From a checkpoint of a small mixture-of-experts model trained on Wikipedia.
Experts: 16 experts in each of 9 layers, 288 SwiGLU neurons an expert, 1 pick a token, a sigmoid router.
Training: a variant of Muon for the experts, 6920 steps.
Below are experts of layer 6 (counted from 0) of a mixture-of-experts language model. Rows are named router (the router's row for the expert), gate (a neuron's input weights, with its number), up (a neuron's input weights, with its number), down (a neuron's output weights, with its number) and show model dimensions 0-127. Each number is 500 + 25 x the weight over its row's rms, rounded and kept within 0 to 999. Numbers have three digits each.
After each expert's rows: a language model's description of what the expert responds to; "mostly gets" lists some tokens that are sent to it at least half of the time. This comes from a sample of Wikipedia text that the model never trained on.

# expert 12
router:521542493480489456555490514511491502556517511484459514503479501527471479542526534516507511527529510497501468532501492551492500538510519463523560520529485529498487510522493484488476488493512503557516440504491513496543500548483466529507525494524532448463495492495495504500514504527513503431469519476508476510495540515521479503495531515504507522529513498476468479526548528517511502529499
gate1:476506495519478479515467480460502502468533458461530471530480454517472493531524502494508478476519513498496507502519504542500523487541554505532502492491507479474513508496476472506503482503532460502479470499501442572468513496495494472516476519460484531494457536481471503478470501522462505449523505543502502505495531494483529522522536530474519497511522538492495451491566500499485516519518
up1:473449490514524492487515503520521523495525514506487485529524510498500511467453516502475478473453486539496477449521456443498500500486494491475475507537518533508551491506557540496469491500488511485510550505481463471523545480479503473496517497490531480520515506472494538551482549458524466529504484496515472496481488545502520525479516448478503503465476490535511495476468491501506513522470
down1:489517466534464538473485516490480457495489504550494530531464494495505474481518507551454497534509496502541498481508488508506510475479481536509463508453505443509526460499488482464480479515547523494499503545519517496525446512452537512491510486516497440507500492507506437500540490498509506509507505494487506513494507478540469492499487493493476576523523497489473514499534556502492485497502
What it handles: Verbs and verb pieces in narrative prose after he, was, or to, such as took, made, worries, and connectives However, so, but.
mostly gets: " However", " make", " take", " took", " so", " moved"

# expert 15
router:501493475509503505527446544518491486534465474499519501483493510472518540483485500520510560539544494546514499524513506505487501548504535498529532452496542537437486531519476477472495509519517498518492534493487514478540446480493495506508515492528505478475475525475488490519465525523471454477491504484466498527542526502523523448480506496537508477469515498464477530523513522502482506536521
gate1:501550530475519502473513525527482483492505530508498511503502523544516493517460527509508550523512459495496489529518456482462475532489526494475523464452520537526500499482551522490496484486531507545498471507465478511500476511505483457512502514505555538472487522476506497511491482481502556523461488503479488495505483501547497522505535453458490486528494446508467512467528526527462506527468
up1:497543524479492499508557507492516472507501521485492537526513470514538508487445517453529523491498495484475496553507483484520468509488522494480504515450528516526491530467527501531488471472529496519479500520501471530488480485483453487535528514475542517450491547474490536507501471523499509543476464487520508496531489541548497542512524490468485497537496492488479510454516543532468482489477
down1:506484516525458504449491505506474544525468520538481507518495497531489543516498502509499506504487472488487537543519506510495524511545487489500479488479494471503508490446491502484515518549468523505512479472512543545549513485484498481458504512499452505511504545473477481507507457536459450484507510479515531478494524510535493527545497460502511428526495505484508527481492452548505491478525
What it handles: First capital letters or pieces of proper names and titled words, such as F in Fusiliers, Army, Air, Institute, Center.
mostly gets: "Ar", " Ph", " Army", " Air", " Rh", " Earth"

# expert 14
router:493496472475504480524509521501498494528512508562511481509497548509481504495520479483528521548511539504511481508500507542505522527528549482525494472527533521478499486511483512467473529553494512490528484512515514506536474506481467514469497507558526482508454518496542506484521557498501498432460509515492507483506544498536562465478513506501513539535486485542466472528500505497499536522490
gate1:485518543539500502509487487467475462496523537505501531513484478486512526571539489474506498456496533477488507541537468498507506548502509492485514491512522442536534497499505492509483495477443499467484528517525478508504500550501498505511522542494478514541534503459516488489482495504466505555568510529497479482498499497492478526488495530487516495478472471474492510487517524502563456489526
up1:539519503514504499495491499513448434496489528478568504535585524489522534517511497516482495488454491506478465487530499488490553515538436470464521537494504470504521477499509482484513517495488508477482511482467485515505477488506496511533484537501481501531513508487475509528525503501509512505486538490502512497518506531494473498539479502469522460502475496462547473481504474544540502475542
down1:484497473479545491539485512487517536482482519557467509510450460500502512474487509518514501481517523490521548506533493540525500485531532500514507442483472511521490476507514492515473504510450519502516485502525477515472531525486506516511499532443495527544465464475519433434485539484481521532502496514471458532490486496500514509493512530498495545512452516474523495512499502515511471530496
What it handles: Word pieces inside personal and place surnames, often foreign, such as Lindber-gh, Lis-z-t, Queens-land, and endings like sson, mann, ini.
mostly gets: " Jones", " Jean", " Ali", "sson", " Khan", "mann"

# expert 4
router:513492463506492430543483497517516538516527512517539490494516497451469528498546482532511483525553530516496488529471496552492510538482472489539501470524445526483481481493523487493443508507533536523520502509506531503502489482449451525483515494506493481512491509476477474532481491466503506527490507492476519494506484462488501468504524512519537514527519531474507521524531538520453533519490
gate1:505506479538479524520505495506465498467514498492490478486527464516485500524515490526520502493480459509483466495478501440488526546538485464488538476521457478565506493475486502501500508506522509555478488523475484511484485543486486538534444521464494528466524504456541514477525475497516469520491485552470456512503503512475507473507461506522452464522508488475516489470478476522471489516480
up1:485522519515492514471506479499464492456500501475512478528515456470464493485516545515532490454499535541488530507484506520513523541535487450448490495465497488558481488463517515533523534485466505552451494520470523511476521521508514525515445487497505504477493513504519485469515462474490475522480483528536501558488501503506502472504466452480460513535521501494487479480503470487508513519487
down1:507474482506525501493509452495523515513482505511514487510517507496497487498515521511490483494519496496508505523553502501521535493507523540511444511458540486481541510487535459544505500522439508520522501494524478455494537530512475474512507458513551472464470506531472528533477508486474504498542525458555516533475496513554539509493487516498529539502489490486510512522518471508535528434495
What it handles: Pipe separators between table cells after numbers or names, plus semicolons and colons ending list fields, such as | Votes, —;, and Produced:.
mostly gets: " —;", " |", "|---|---|---|---|---|---|", "|---|---|---|---|---|", ";", " ;"

# expert 3
router:526516457486507474504471548539502513541512481487489527493475505493483436490504510532534465528483512545540470518475513517458493505498503471496532495535486530463472525498482498486471532509522487507518500524518526505513477496473514540469523531496527449492475478474540475526464506507532494470508479509499490523508535475533499517433501482535462520514514523447483517538461509515496496513469
gate1:529505476495498514533522510515482463473509495549502482526509504499489444494499563499505502490500495559503497514459515488509534478454497514513496520511485488542485498504490528517479517524554511538495496517459513491515525500548519480498496574480486515472528544473502472436475520525506480470490528513489505460510461485493479455491501486502455525535524471476502506472511494481490524508442
up1:515514495500504492544542516512480488483500534509528506556506538488474474500492552504510469498511484529502522495479498460518521477476472514492444512523458485504473478525502512536507496551504523506511469499442482491496524531524529502498527545463494545462510526497519482440489542519548508470485516532475487438531439484530487481505535504474477503510493483491497494482532500486515496505492
down1:462504524504487543452519476529472479483463478451473512531454544523490509550517456512487461524487521496502505481455495493468466494539483499525520450506468478473512488484512455516472452468442498496486502458491485535489508529463515515500499478502541509497495482508491501497521462478496477520523498520497514498473514530527495499477477525517553491479492537541500453510484520510464496503503
What it handles: Prepositions and determiners after a noun or verb, such as of, to, with, into, such, including, in "order to compete".
mostly gets: " such", " new", " without", " including", " other", " between"

# expert 11
router:533500499464477506536474507494481531498531498475497506484487526451498462517537529534499493569530471520515510486492505549466503526479515481556556464536522533468498531515496510474471491536542531529554470489515528502532450485468504521465485499524513474480490535468516487526522543511482494479504511522495500509517516487534507484473512509519502542477520524488471505518479515518479504521518
gate1:485472501499524470514507480463486538501507466511470549476507507452496466508574479481508507473486497530544496498506522516496493521502481491472499519494482507526461543492494548453513500490465494436506501507509509529542505470468516500477499498523524504492490522460543518490497472513493478477546462503519481521481496498515454522479477501524510489438471499525493500473454558464468476507496
up1:452511499516484452501457468503455480495500489480488472492494492529531504520499505492475542491501460495476487520529510510441566537478476502498513513450467508511505448490506466508505580467510515492515475529478514512508525526481525527508518511507522464465515513496508474450521489476525500515498485486505496532463486531523450477459493527545475456486521503510508519515519477498486494486527
down1:485467513502510499525516519506494527476487532479488520533494530491464453499507481499510478498515525513517514496503500470497495531487538480526554523516480527495515478516515533470516526528492493522509496500483522521497525428534564483513533445465509500516499445482473522516493514511535525501519482521466556494536516522501470515522516497492513525469448468523521478499493580510520482507464
What it handles: Suffix and middle pieces of longer abstract or technical words, such as -ity, -able, -ation, -atic, plus nouns like health, tax, treatment.
mostly gets: " tax", " treatment", " human", " health", "ibility", "ination"

# expert 13
router:563513473454452452515457498534483504527535483503472561476480485520491452498491527548514516529466498547566482508533503545453512530498497495500526487503487494490491557492490510504489508495547473490481502490513504513545485542476491485496516526506494454474467490473547480486490515516480476461496528485492496507498553474496495477490507483506486501495520499497497507500482480468484524526486
gate1:522502492518521488524507479500486481532482523492525480494493492526464548489522503486473561541456505497490489459542496483479532503477482488512453512549514513509513532489524521525494539523495487483507545534502507493554507520477475492531464493500508480522484483508539509456525449455493520503485457441506465540469545493503474477480467475533494480491501477474497518506485484468523460482486
up1:495501489494517525487526503562483525530502535473508515557512489548464486476494507460507494481512464554530488485501524521493526496483510547481473508509491465505490467472481487551451470501517503551504502534481505530462528484511474482510512503480483559499472541449510536477515494506483501507468511498494550486504495481544488491515517495496485524551468531462495464508506509507514526537517
down1:524533474531496492490488490507497557521515472507483490524518504506531487483511487522505516513548471446485461445489465516544518510504515437533513528472482510518475477524517526460536479493480502487489470472516542507498520464513462519455441517494514514534502479520536498538518505498451494497548500508477499493486448530511498519546509472473509491518531509468521516489468508510486483476508
What it handles: Verbs such as was, is, has been, placed after a subject noun or relative pronoun, plus head nouns after the, like year, book.
mostly gets: " they", " has", " book", " who", " been", " They"

# expert 10
router:485520504516448495512497518491494527512490481489515564497496512500450493505503515512510487529483484496502499482475500503504517555499515503480526485494490540473497493533463506455434482524544498490492504480486506481504513473491402498487499512513450478498501502519462524504517477491545485475469495523530492483496499504503551461477530516527530486497490568497506490525529541490455510495446
gate1:526517506483528481457485536520483525511506513454494469520520515508491474502460504506461532524468496576480505532495502521477510481524464454508463505455501536467470501537425529504502518499537468502549514517492527508493489480528471546514530477472488485475518475502482509483522494499503495478500539514521526541488490543518465495489509483511516504454500513483453484505491455508504485527524
up1:470519554518480456491484543501501486492506512510475514537457496483456486496526540469524504539526493458473512521499499493462511513515530518467529503491513482502520495546509523519503499499471478478493489541479480492511508495494444483508514484502496506484488494556471482510537520515495502486477517472521492485417498489488572501532471496466482513513493472477549476481471478456509497442502
down1:518502512490518510504507477501524517494491499489511484516521495504504471518498501541487466504504473523466527495487492498548506500466488493475553510489500480578504508515502514544500451532473476468552506498511516463504506550493514528462525477527520492465482554509480453463486456526502542454497517489504478482524504509524480537526520479515503493523515519434502515506495503506527554546543
What it handles: Blank spaces in empty election-table cells, raw byte pieces of Chinese or Japanese characters, and cell-initial words such as Votes, Party, Team.
mostly gets: " ", " Votes", " Candidate"

# expert 6
router:516516493465503467528512522528522497536519495482460504491502535418496532518510468507521545540534486496496457504460495502472507554482548442509503514511488556506536520491509496516508488511540524473488485498514519489546491487481436505479490507511505472487474534500523485512548516495496509492499473481479492466504502522525522471480509567513498515506492527494461523533502522524459508508490
gate1:515482538498505491475501486512534544548517496538465473493561458503499511505553514494468454517490489487504469513485491507480496526562517446480517512474461520538499532489511474503464510496491458506504487548508493528501533480469481482529474487539515497542511494482513485496507464530515485474499512495470545542571496506535487500479520527483475480506471495508521482507536507476486507520466
up1:481496500566482512508495495499481478464511547474496479562520521525488517508489436527469520517469511532493539472531483482505510504481474521483490506498545501534483520526502520494524481476529505496502566465517531502549460489509531479472478447507490478512464454475514479553489535503489504482497497520527525484463459490516518487543505502511510488512499521498481492539519486538522527520522
down1:487531494511519478519498452484498502502500482508452519522559456491469490516524460497474488521510464521514467504516493477492479485481507478542473497455516495533479510498493475516462468439522426508528473499513547503531507489526495500527492491504507509533519481459486502528524493519491530495515548491509478498527463489564484510526487507472507481541501489477512449503478470453485532522521
What it handles: Middle pieces of names and words after a capital letter, such as Pe-er-age and Ro-oney, plus party words Republican, Labour, Conservative.
mostly gets: " Republican", " Labour", " Liberal", "omb", " Law", " Supreme"

# expert 0
router:460514503523500462520501498521499476534514488513494498496525495473483522537532499521548503495499506495500473543495537545516497521519509455495490482523484547534479452536493491506498502496537506537527511492500515476521469524466393482511468502489501499486500496510518450533463482469502460467492523491525498455523520474526535494449503545521462522514501465491495493513472499516516504497476
gate1:454487481519495511512475507470515490479564518490496521518533466485471529496506538457513442498500545500465518510550491496568489525547452496515542503493543459468500465479508500448504483540459494519503525509512515490476464484471537495505503485482514468495489458524493500532501493499522539510486484546521496510536493479473512488461523479476515468504506514481476497510493483527507529494482
up1:514522525495429487512464475529481507487450504514482457499503515497509550508467485518478475507497488489459486533475457506516506532534490450503518492471506512517485484522504512486541513542507499513505466493519528508514482492509463508516495504453515491507441518509482501520497517514480491511513504490534545483572485504510440515490496467470466463481483475457491476497470503549547484538507
down1:499516469494503522521510478436545481481483514498474468529474476486517487496479516514494510493535440526485478539476494508480541475497496471509428497531495509488490489520492516490493525489486511502506492516522493516493536478441521507476468498514484472507486443501510486508484476521468479542470510496492489517507478525486473530514503441510495539520549506536465469532512448488523536481557
What it handles: Pipes opening table rows after a line break, dashes starting list items, and capital-letter pieces in names, coordinates, codes, such as N, Br, SCC.
mostly gets: "|---|---|---|---|", "',", "|", "|---|---|", " Santa", " ARG"

# expert 7
router:503526445490473445539444515492521503528561491523528495468478514492481514533517499570509517488522511522510460495532519481503503527495523471491510514497486512464475476493490472463494569508576520514502500506492464517481514549471498509488488506523496476493490494483511472513478491499483460448523479517477459467471499475504510499496496510520478498506515486495497492521495541479497505520437
gate1:533496526472504479469447529507510492484489472471517496466477498464521478510500541544506539526527504491519522504483527511548474497497526488474491507486545498472488501492475515487515471553490473512467475507500467498515516536523503486479464542518461530535509528444503504488465452490506519480502531484462475483523493524504516484539519490482517531521455477491506511492477549448517562505492
up1:512472522477512517500443542510511495479510468488581505485488520490483506540519522486517526527546523472503519450519543508507511508486497482508488466552522469503539468493486497500513486512507522539525518513537524514490532489454546506456509487527487489532486520453523517484506476506480471498535515534479490473497510511465516497486546502480498474529513422513475500492501548509506509514490
down1:519525469512491492471464529494467496525499518545496525521537484480502531518493483466471526467520465530516462519514502481494492499465466492484428492507476541484533502459536426502483490485511505464494513473518468509499496486513535523481481486469533487511505502488485498471514490478480517473474458458511486501526518451511521560468512556497496517490478497540523490538505513510483475477470
What it handles: Articles and prepositions opening time or place phrases in biographies, such as the, a, in, during, after, until, often before dates.
mostly gets: " until", " during", " July", " early", " After", " During"

# expert 5
router:479512519453450489540457492513518491533524494541484507463441500555489482494550471563511494535526473495504468483510479522489500522463455489527509504536511513510507512541479483443470496481567488491485508521507518484515510473486423516483472510500493492496498518494509472483495504494488494502499491496481488501521504477482495489457521527520497489559481512442516491533500501493513522493484
gate1:471470530468466483516480522488482512470521477532499526522490537469498537500538451512500522522505476507509514500511571442532511504463494486444466482472481460491493477484503472506470468518487492536476436536524531492500495514491495516485483523491554466508489497508517504467473503485494486535468507514496498495462441486454490521519525506459479534496478497470528494493503510476485508478476
up1:444483524495491525517492530480466506460504503524517523517525534471515531470501472491519495515468462524469508495515561434541509506497516488483436507468487483520497506493516500504515464524472479522477446506501503494502499467508518504520499526457570487509525487521514508460459489466509503541467502495503481519484462486471500522500500490461508516481450513506543469472524497465502483470498
down1:490503538523527516518539501516497508477501537496488497501518493496504484507503477496491525494493501457494508510504521484490510537500518520459453479516473509500527495473478513494532474483471493485537486460487471541552513507495524494546490502482550522439484489491494497490460480524521488521498522471508479488535459508501527524566503461439503498493525566538545535514542511509483508458545
What it handles: Numerals in tables, scores, percentages and statistics, often between pipes or dashes, such as 17.2, 6–1 and 69 games.
mostly gets: " 100", " 44", " 24", " 42", " UTC", " 43"

# expert 9
router:558505496480507455540480483503505511485521533519487566501467479455485473485490513534549492491516485524525513508498513507477460513472526525509478510547524495485518501507501520468477500535542471513520530518491501523481508498465413479493501525489473497496478459487523509450507536467493505439505489530523470472468475463516525528467514492502500501481491503519500533546484521482520509502499
gate1:549522466528498490532511511486474521513536518517505531495523495484475520518548524538534516494473541498483500500529472503485490489503509538513481483479517478499500540524499493491502503503510457527523514470510493468534510518465426498527470473516547520475508445508492459522486512457496509472513483483466521495515520530546468490484484539498553524487496500511489481503535510570482483466463
up1:491513508486501518500495472483506515472492458513529475512471425520504543511504490510471452512531478502516516475528484469496458527520525506446547475508496477501470489504494513483466464518459509509517512527516520484444516482495508507487490482486530470504504455501494527466494531507542504463498477533491516521508538461547521493488496507479511526438524509451547482489539496482550515501504
down1:469482536497489494527525481484523461522499468477543498532496547451464504499468458506481489505528509527472477505505490521537510489497506508482537515527494506457516492549512476498524538518483468502541525501514506418460519533501526489537518458521473506454506481513552486532559516464495475503511485473480492508480517508463545520511495503507483478513466473474501497511527494484471484501485
What it handles: Field labels and words opening list or infobox lines, such as Created by, Born, Location, Coordinates, Genus, plus = in headings.
mostly gets: "Personal", "History", " Born", " =", "Scientific", " Coordinates"

# expert 2
router:551483478478480483541436516525491498502519461483532504481465497465497540494502521512551467494501490504531471485515502548473500530451513504552505487514502516480478496525477525492456504509535509551513472517542493460493511548477489515473507500527490480525472502476522495525458516452556486514464522506482478504507530456532478488500521477496522519482475478515467487515507480515481500516466
gate1:542476532534474498522483506484506509488512482585457479513456516510515512495513477539505552517478490518470502490498522542526503498504457490517461529494480460502473519557481539493515479496526522502487467527532528488514514524538497525495482532555497475523459527474508502475467481490510471464505486512470461497492473512459491518489502526517510531508485492501477507519453484488464507470461
up1:517477562519529508517519503514486542482511470575471493519504502511486513479496511565541541493479482497467477482452518506527487500491468483525445512514515496512479490528510521500505497539501518519497517523533466483531497544511495502480507497542482479485460485443499529487524499453542500485524503496468468497489480518446494535509492536508490501483483495511495511482468485489474498528435
down1:535497487546506545502495516477505475494499495500522509535509520479503508531499491495463493474497485462489511503498451494500485527527495486469533499470510464515530521495490522486459457518505495509521514482436478512489450509504457453516488463512496497484499453434509473526515482424522505505540510526548478535496496483526473490501481478478528513486517483501453458472531454513503479495530
What it handles: Commas and closing parentheses or quotes ending a phrase in running prose, plus years after "in" and "century", such as 1968, ),", and &.
mostly gets: ".,", "),", "\",", " century", "\")", ",\""

# expert 1
router:500511469517499456516468532521504501526497444530534525485484473500481526495503489558512514510488497516498509538500526535434497528487497475562536512463500531476493485473457523498505495499532517529519497548523484501514478456484486538490464493500526508518488495489518451466487506506541472482480461471493507477509536461495514466516492508521559546476535511523481490507496534507497479515466
gate1:537509498490487502500478578539501454479507474517486457470521465550530499521472485533541503429496515463514506528524463508489506492505491502485501461539539456497509515511493465498513486498492460537515486530484539543517468493475484513498529531517492436516518481498521482494486505491527461520491508468464476501546510487487496519495530525525508545509508499489492469508467484511504510488532
up1:497462544471486506485521523541494455538532502503533503531513525527485513496507481548480567485518448486502530497497537513502518523516479468491483534495482486531526514472501475546536529517520474469526486524472507470521512496474462482484482501515473461512516487505493488520497511495504513498522502537507521466542514502522508495471447480503527473466499476519476460506508573509464520468535
down1:532508494524499500456493501478510506531520493474475520521506486470488556526510508463468515528421502515503537515483475443531490478504554531497471471517455484462445509468484521534477504497460511524478512469492505509503503494475488495468520521463482537461519482514515503507524469466464457510483539513520536482497501490502473463510510512523521488479493501466526522505520465452509519494485
What it handles: Hyphens, en dashes, opening parentheses and slashes between or before numbers, as in 1850–1950, ISSN 0350-4344 and (age 93).
mostly gets: "–", " (", " \"", "/", " [", "("

# expert 8
router:543498479512488474514455535537492509535500492501502498489512506467472509465522518562514503504498499560522465503453492530474502550489492471521521482475470505483499498461503517481462531521516509517507507537514477494490479479446430491484488536477526461486470500498492480481484481549492461465528548505481492523477527466529528477481499483518537488485507543484506496531470503483509535516487
gate1:468513538549481513491497511544515534511488515483483504517507438512506466512484516536511526516512469544493499499500473487462491522475497521555495500506509510525503494502527536467480510511496537548499511487507446525515459525501545512503462496469505501525458507435479470487528503490501482525546446507527476496515472506481516500505484507512498464524494469530491539481521544463447504513529
up1:495489513511492455459478465442506493511522549505476494507464486524492505482546495495461467481484455469507476515472468494498467488494494472462532512512507481488457487513487487517497482494491488491516544488519526462446493504482440494486553477476519503480507515544496501491459497524509511523504488468520510450520487549493521494451510451509492432497495534493543528478517508504510516506490
down1:499440527475492548524514500493527464481486497539505529503453453506513519530490529511519516525507468472503457521490534454527519453520470487494496501558524519519467459479474501503478492510537504474494458481562486485512497459475555508496532489513479513485519531524544477518503500497476507506504508518497465490509533481529491535477513492453460536508500517514480490491461501502487523524509
What it handles: Line breaks ending sentences, list items, and table rows, plus == heading markers and See, such as a paragraph break before The.
mostly gets: "==", "\n", " ==", "″", " ===", "==="